config = dict(
    n_layer=9,
    d_model=192,
    n_experts=32,
    experts_per_token=2,
    d_expert=64,
    d_shared_expert=64,
    activation='swiglu',
    moe_layers=[1, 2, 3, 4, 5, 6, 7, 8],
    router_score='softmax',
    normalize_top_k=False,
    routed_scale=4.0,
    balance_loss=0.00035,
    balance_bias=True,
    router_logit_norm=1.5,
    init_std_router=0.0164,
    lr_router=0.000624,
    vocab_size=8192,
    norm='rmsnorm',
    norm_eps=1e-06,
    tie_embeddings=True,
    optimizer='muon_variant',
    lr=0.00335,
    beta1=0.93,
    batch_tokens=[32768, 65536, 98304],
    seq_len=256,
    train_tokens=270800000,
    steps=4491,
    dataset='wikipedia_en',
)
Below are experts of layer 5 (counted from 0) of a mixture-of-experts language model. Rows are named gate (a neuron's input weights, with its number), up (a neuron's input weights, with its number) and show model dimensions 0-47. Each number is 128 + 24 x the weight over its row's rms, rounded and kept within 0 to 255.
Before each expert's rows: "gets" lists some tokens that make up at least twice as much of what it gets as of all text. This comes from a sample of Wikipedia text that the model never trained on. Tokens count by the router's weight.

# expert 8
gets: " had", " b", " has", " was", " have", " were"
gate0 [126 102 132 121 128 143 128  92 106 129 109 162 149 127 140  89 156 134 149 112 145  71 141 124 114 151 114 110 118 167 122 106 124 176 137 112 133  98 183 120 107 118 114 102 104 138 118 129]
up0 [157 131 137 146 134 103 128 141 147 115 143 121 109  97  91 162 152 101 139 129 111 113 100 128 110 148 131 144 151  97 152  98 139 103 116 144 114 132 119  74 142 133 114 101 123  98 115 120]
gate1 [124 124 171 154 149 127  94  93 127  94  99  96 127 124 139 118  97 103 112 111 119 102  97  69 114 100 128 131 116 141 126 149 140 115 111 169 152 103 151 131  64 163 109 112 133 142  92 138]
up1 [125  78 146 153 124 158 152 135 108 138  90 113 133 130 143  66 116 143 160 127 123 111 164 108 142 128 120 123 147 148 151 169 141 123 153 138 139 161 148 115 173  81 138 141 136 135 128 105]

# expert 1
gets: " s", " l", " re", "2", " st", " d"
gate0 [156  69 132 139 151  86 110  60 106 163 104 108 109 117 166 109  99 171 101 173 112 114 151 166 158 155 150  96 131 133 111 136 119 117 119  93 111 122 107  77 161 125 155 140 144 107 103  83]
up0 [156 144 125 134 164 126 117  88 136 116 163 121 184 119  89 154 129 124 126 124  95 127 117 156 125 153 122 148 128 104 157 134 108 163 137 121 115 105 114 114 107 115 123  97 128 137 111 119]
gate1 [139  83 133 153 126  73 119 154 145 142 123 116 150 130  99 151 129  77 115 159 158 121 146 140 134 145  93 135 113 137 155 119 175 117 152 147  87 165  71  97 113 141 120 161 132 151 115 113]
up1 [119 147 116 109 106  90 141 106 137 127 165 102 143 119 125 124 167 147 149 140 142 176 116 104 123 126 116  93 130 133 148 113 149 158 146 137 146 138 121 134 147 145  90 181 159 134 102 150]

# expert 21
gets: "ed", "y", "et", "op", "ot", "ri"
gate0 [139 133 132 131 102 147 103 138 127 136 125 121 106 114 138 123 124 165 125 120 185 127 108 133 114 155 144 124 125 128  92 159  93 128 145 129 151 108 119 115 149 163 106 168  98 121 149 121]
up0 [155 120 125 155 162 155 144 110 109 173 145 142 129 153 164  69 131 171 144 139 164 115 126 138 114 159 119  92 138  90 120 112 135 179 144 151 142 130 149  78 156 108 114  98 137 137 140 160]
gate1 [129 125 109 151 134 112 149 126 127 139 120  92 178 138  95 135 191 128 130 147 108 106 136 144 101 158 133  99  95 121 112  97 160 130 123 112 119 130 140  75 153  57 139 166 126 159 134 157]
up1 [113  90 133 153 118 149 146 132 126 150 124 118  83 156  82 156 147 118 160 155 129 133 137 153 123 141 119 165 114 121 156 174 161 107 155 127 166 119 138 123  88 124 103 121 166 172 114 114]

# expert 3
gets: " of", " in", " to", " on", " for", " by"
gate0 [171 148 126 112 155  82 127 125 130  78  98 104 141 112 161  87 100 165 154  96 137 133  95 135 157 104  73 133  61 149 172 144 118  96 135 180 129 135 115 119 121  89 137 135 134 110 111 128]
up0 [123 124  98 162 146 145 145 129 130 112 109 134 137 113 110 144 112 128 146 148  76  92 133 125 144 145  92 153 136 115 116 108 104 167 110 189 138 127 109 136 127 125 111 186 110 101 156 125]
gate1 [ 67 163 121 100 144 110 145 136 135 117 132 137 126 119 109  79  93  92 120 127 151 114 119 128 120 146 113 133 137 156 135 129 169 128 153 138 114 120 149 130 114  79 125 110 110 132 124 152]
up1 [139 131 175 117 138 102 100 116 165 139 164 152 107 128 164 138 128 155 124 117  55 161 145 169 138 138 194 145 162  81 150 142 140 112 128  82 130 135 136 117 103 114 125 155 104 107 105 158]

# expert 19
gets: " a", " the", " an", " first", " two", " one"
gate0 [ 92 143 141  95 138 118 144 181 142 129 157 135 130  78 125 142 127 117 130  98 117  99 158  96 164 141 107 108 158 140  89 121 145  69 125 121 111 181 129 118 108 117 120 107 131 105 123 125]
up0 [139 160 153 126 157 101 143 127 127 140 167  93 120 111 126 121 140 114  88 122 150 148  99 117 144 116 147 104 120 137 130 147 140 148 132  99 143 117 116 118 128 121 134 141 187  91 125 137]
gate1 [112 105 133 118 132 127 104 121 155 115  88 111 143 132 113 153 122 173 129 112 149 136 110 169 127 120  83 137 137 144 133 124 142  98 126 117 112 119 120 157 122 120 140 131 111 117 114 131]
up1 [113 171 126 110 138 109 159 127 138 149  99 114 119 123 171 104 144 123 108 109 106 122 154 146 145 116 131 118  94 119 121 152  79 139  64 119 116 144 133 106 122 126 125 145  84 163 128 158]

# expert 6
gets: "-", "\n", ")\n", ".\n", ";\n", " Preceded"
gate0 [ 94 158 101 137 136 115 148 132 108 161 137 157 100 124 154 156 102 139 107  85  95 152 134 155 102 133 120 122 149 135 132 148 135 121 110 179 129 146 144 106 131 123 101  95 138 144 117 146]
up0 [134 145 106 142 156 133 113 121 167  88 104 126 114  97  99 114 155 127 118 128  88 112 115 123 129 138 123  98 103 136 133 109 136 126 141 126 106  94 146 111 171 144  76 162 120 119 147 149]
gate1 [102 139 110 178 102  89 106 120 168 107 114 113 111 108 110 151 123 109 132  94 107 131 111 170 119 142 166 146 144 143 158 123 137 122  70 160 106  94 129 142 116 132 101 140 115  83 121 130]
up1 [155 124 105 103 145 133  98  92  97 174 136 132 125 123 124 151 113 116 145 156 109 106 132 109 131 110 129 133 119 118  74 120  94 189 138 162 168 147 142 134 114 126  81 179 145  93 135 141]

# expert 14
gets: " |\n", "|", " |\n\n", "=", "\n\n", " years"
gate0 [111 133 129  70 124 119 113 152 113 131 168 159 158 111 112 137 146  87 144 133 125 153 128 140 109 149 139  99 166 104 113 134  91 130 102 112 127 113 136 134 117 128 209 113 131 141 105 145]
up0 [154 109 118  98 109 115 154  98  78 127 139 122 132 120  77 137 138 157 125 109 100  87 154 135 101 128 129 139 151  86  96 109 141 142 161 144 137 119 162 142 119 184 167 118 120 122 142 129]
gate1 [107 123 118 161 135 128 100 126 131 170 145 150 120 108 179  73 155 139 142 128 146  83 127 111 143 148 102  83  80 163 102 136 101 108 119 127 127 122  85 141 145 118 128 116 144 130 125 142]
up1 [123  80 101 118 124 122 105 109 124 138 134 112 103 180 133 174 155 119  90 117  98 165 117 130 153 105 126 154 156 138 102 157 117 182 164 108 142 114 144 174 118 122 151 104 162 133 150 105]

# expert 10
gets: ")", "\"", " was", "D", "S", "T"
gate0 [152 107  79  86  86 123 166 153 126 167  76 109 133 125 136 128 112 122 130 161  91 129 116 141 110 135 146 129 153 169 143 121 128 119 127 106  91 108 108 110 131 139 122 146 178 106 132 139]
up0 [128 154 117 104 162 110 111 128 114 150 118 134 163 149 104 158 106 106 116 115 119 128 131 151 112 116  50 128 124 151 139 141 129 117 114 163 121 177 162 138 115 165 120 164 147 188 125 130]
gate1 [ 86 161 102 100 142 126 138 120 138 144 128 165 120 144 140 133 137 143 142 121 110 110 105 104 141 134 126 139 106 107 127 116 158 142 121 102 149 127 100 119  92 147 126 179 123 138 129 133]
up1 [101 107 130 150 152 161 181 132  86 117  95 105 137 119 159 125 104 123 131 130 170 125 103 188 156 130  99 146 150 123 155 144 143 110 169 125 124 116 110 111 124 107 123 134 148 159  94 103]

# expert 4
gets: ";", "j", "z", "o", "i", "á"
gate0 [158  97 147 115 128 116 146 126  83 123 116  72 140 149 106  88 145  83  99 146 152  74  97  81  88 160 133 143 110 130 153 157 117 124 136 110 133 123 164 124 167 116 129 117 139  98 126 158]
up0 [124 118 111 111 104 112 129 110 124 158 119 171 118 111 123  91 144  95 125 119 134 149  87 104 128 117  88 123 111 161  71 147 125  82 148  95  93 119 152 123 160 104 168 148 100 131 139 156]
gate1 [113 136 144 112  96  80 130 102 105 143 106 140 121 130 141 105 118 117 175 130 119 150 124 140 136 153 112 125 122 150 125 126 107 162 143 118 123 163 153 169 115 116  69 135 135 137  79 149]
up1 [161 150 149 123 114 138 156 125 130 153 167 136 121 115 186 114 135 157 146 151 152 121 114  94 172 105 134 157 130 121 114 166 117 123 138 113 133 154 120  86 130 153 129 143 113 111 168 140]

# expert 30
gets: " that", " he", " to", " it", " and", " which"
gate0 [123  98 161 137 125 165 118 117  76 116 103 141 106 169 136  97 147 148 100 150 116 104 171 133 134 143 139 126  92 199 102 123 144 155 130 154 131  96 100 102 114 119 106 135 125 136 115 130]
up0 [130 102  97 120 146 153 103 119 122 131 150 148  90 148 150 149  82 166  85 177 151 116 114 139 147 101 103 112 133 146  73 146 166 165 123 136 114 186 140 101 116 152 115 132  97 163 126 119]
gate1 [134 138 130 147 162 159 139 152 133 103 121 144 130 131 185 116 139  84 122 115 135 141 161 160 148  97  76  80 153 130 150 165 187 165 130 158 166 116  93 128 124  91 155 129 145  95 130 113]
up1 [141  95 115 124  94 117 116 141 156 134 127 118 108 119 112 163 121 140  96 126 147 106 134 107 170 142 145 106 160 132 115 114 131 132 113  88 171 136  90 165 122 108 179 164 180 176 129 112]

# expert 22
gets: ".", ".\n\n", "==", ".\n", " The", ")."
gate0 [103 116 118 104 106 114 135 138 138 143 136 162 134 119 137 137  97 119 118  79  86 115 115 115 140 122 158 103 106 146 101 128  97  88 145 127 141  92 131 146 137  96  86 120 154 134 103 159]
up0 [176 118 105 124 165 153 130 123 105 115 147 118 135 165 129  80 147 147 172 171 166 121 138 137 125 135 120 164  96 115 107 153 123 141 136 112 169 151 141 119  93 127 143 117 123 132 136 139]
gate1 [106 132 125 111 178 121 181 135 163  84 143 157 125 130 129 168 126  99 111 116 133 107 139 164 137 112  92 129 114 133 181 114 140 131 129 145 150 119  93 126 120 178 135 148 123 122 114  75]
up1 [140 155 122 124  93 120 100 148 154 116 169 121 125 163 115 156 117 131 111  95 118 116 151 127 150 131 123 128 123 162 107 138 149  88 149 142 107 129 103 183 135 147 118 124 121 123 148 164]

# expert 25
gets: " with", " f", "f", " c", " F", "ub"
gate0 [151 138 129 154 161  78 164 112 135 121 134  97 136 145  90 104 139 127 120 136 140 152 153 111 134 133 101 135 126 120 125 157  87 112 154 126 162 114 104 101 149 147 121 149 108 119 131 134]
up0 [103  96 147 136  93 123 116 138 137 101 127 137 105 107 151  85 124 104 149 149  68 192 150 105  79 147 134 148 117 156 150  96 135 107 117 126 110 110 115  79 131 155 107 137 112 154 124 190]
gate1 [103  83 142 110 140 157 106 166 162 141 125 147 112 149 145 128 119 159 131 112 151  87  82 151 151 146 174 118 100 140 113 105 122 172 122 130 137 152 158 157 145 109 112 135 101 144 104 145]
up1 [130 154 126 108 166 102  92 139 118 124 107 126 120 110 112 130 163 185 157 113 158 134 103 141 135 131 106 149  98 147  95 105  91 115 133 118 126 111 122 136 134 143 145 109  95 103 166 114]